Weights of a small mixture-of-experts language model, trained from scratch on English Wikipedia: width 256, 80 experts in each of 12 layers.
Below are experts of layer 4 (counted from 0) of a mixture-of-experts language model. Rows are named router (the router's row for the expert) and show model dimensions 0-255. Each number is 500 + 50 x the weight over its row's rms, rounded and kept within 0 to 999. Numbers have three digits each.
Before each expert's rows: "gets" lists some tokens that make up at least twice as much of what it gets as of all text. This comes from a sample of Wikipedia text that the model never trained on. Tokens count by the router's weight.

# expert 67
gets: " (", "(", "===", "′", "/", " ==="
router:525511503455607478422421401604532503489580430424382560592504605486574531496534377502558459394472480503566505523491519451512539498505415399413558530411504531530521476520418611550438503530546541565504554502559506528542457460551439474400517525418561445434544472474518506499465473456498504472499500520532526421447498392467442586467424447491489480598504470438507499503488429507532440579425538503499451536474582433527454523467463559483510549483492493450473517542475424483513485567502486559646499494401524421483437569576460534398473449498601557486503508467531430533519491438451560501407479554528467495530476552468479515539492492533544484482487541508503483412541599627524466456497500463490541507492552475578517498451447401478515469415505504457464473549475462467416508461519474

# expert 77
gets: ",", "),", ")", "s", "\",", ",\""
router:457545518500504513462521500558482494464488582496481557488457520494571447528520429510470523549541566473548555580504535449550509515506555443425449479478493480491672491570612449464397502461508563513566532495508571439506501500496446477383559490538512448499509510476522469534557554552526531568531518420593546422482574467372520514469439412476470521520486490488426505455432468542485619556435448569432606556474555462473466563463506576528485530515543444487554485449467458461503505539482539532434442523528501503560534460585516515595514521532513467422533487501545459527486440420522427526483583524561528515461512496547530568570395514554510495451591554518553526502463573589530448380582467519434501580566572483501380522571531562453591592474548507535494493439496535599483467465494626

# expert 53
gets: ":", "°", " by", " at", " –", "″"
router:568495535388493331536463495461506590459483515444517585468454568514481524463457434562568498535590615602474478552449540577469443507471442494529534561515463461460511366555507461589496483561525479521484524509645557545571524572506494509516498456412475504474457496553489579466419470490459556475436414465489460431467482468553472530512392521436501577478479556486530589493349540495460548502515433513559552516564494476538438458560499587481467484492507553392501589478467465448465600526596546563556577432505456469458529534465476533477501470455618515535530516502504486529483524442513516555566471521479541544527509576611559538491548485456552528459432513430444468439586507506469462512473513427497552496563544428549592450490491547517459492489482551474517533569398490506482499460525538

# expert 64
gets: ";", "%", ");", " South", " ", " North"
router:518511510450457454525448444580500518358455375508487477531548503573423563499511379529501542484509479518538596501494458464464422506428492538482532451586492530478508501468459576500497441423487540519550519509464474528509450620414563477523491474466431467549441469545542512603477482554511471493490476566460489462503563406437436447481468473518484516551522453385479569588556477452500504506466589453580525444479539535483501445568539501462509510597525576491474510538444429427472544550401507514539523391492511534493494570491529559452415526467574523495530622435588462439574435510464515461403482469540504521569556464490506600423430606501421427484548476525415518458473475486452436445476486421494556511572474520489448496460493424563528642511545435568435547556512512558452504543477462

# expert 32
gets: " first", " one", " two", " all", " other", " only"
router:331498469448565608494484550520436480438538473419546655568436463439563447572459476514455598458425526489559498466504511517521520513537545546496487450523429503539514555416409515577443483439483500549375512482577472524465480490539499470411507509444492451456452479480413514534512575565484492459556545472531572486404409524443435518560491464488536472498498365439449489561518447529505585595502486504520443587445533475491438546480579466538524482411522525579426533562487456462511509547508435547431485472489448548515563439556534591543474422435508442371534479505534426530503534596471487508543430438568497549491512473451479508498496459501529464570499541527516515478421524486488425474550471563485522540543476560511565507510510434554515522430478552570545447597457434502403579522498516

# expert 79
gets: ")", "\"", "}", "),", "]", " is"
router:468510591459534487529463537562571505481429484479420523464497444451460492535411475566516481515518539603496533454520451570523527555517540545454549455399521523546507543462538539478612514430530491412493528522476527474480499551503437400420435459524527521505479457580519458464451425439489476473500379489508446543509462531534507543508465512457467551625574465449492529487579499518480530573500473513475408557506465401512387498561454612430518495553565496450522582521449422424384527582565358576552498420487503508475502504525503494462448475508500518537608428477538495495445509514466519602488545416531549506554565524402541521510573475522342521473425499442535441461522566520524462445417461428440548589533409565543534467543469523473492494474444513478501502484530511532472445454540619

# expert 31
gets: " in", " In", " at", " during", "In", " over"
router:520506520563553486427469475476472519462381480458480479526472461423501474524457501609490537506433460471538535537452474590521463486519454417529468518591522482515461460467526445464410445521563522550484558475492607467594501432476430501458486459332574495469470459528519476545468461618550511465434500523406555405463528555553497449508458439507571511535543428525518637565458516485528384542474524556476480497433596467432491442500501468452529467493488446584459494532515467540528502448528432513436482442571465513573517517467478533487440416513443492378500481571530480541462436471551538515630527535510514482506473505512455451447510468501449444536602523445517597557506504554576572468509436523406579517533494556467453526532421486451507505473512562597457462539352516443466454425416563

# expert 72
gets: " ", "%", "°", " —", "0", "_{"
router:506463480482539371461536440484544513437419410485371519502501513455531503446530504439556491459490456502585464467483517463456422485479466420481591480508503437587429506509408542504491533526508532484449687510451510527456501569474553575474550402496587487512553535588550520494510458453458523457503477463525491466498396521517455498553497508431596520549531472497345611517503532434526544491465423512460479472497481455403494443541467515517609535530494626536517517533613535562449519594572481480651502482538467485462480576458501552499468462479498522491548592474525487478513518514512559497504442571491453563570496389427479432419477485431457460454438540416451619473497457548517527498481403509481536521550515496543378545431518445467503506478480496538498504490514464443576521516512480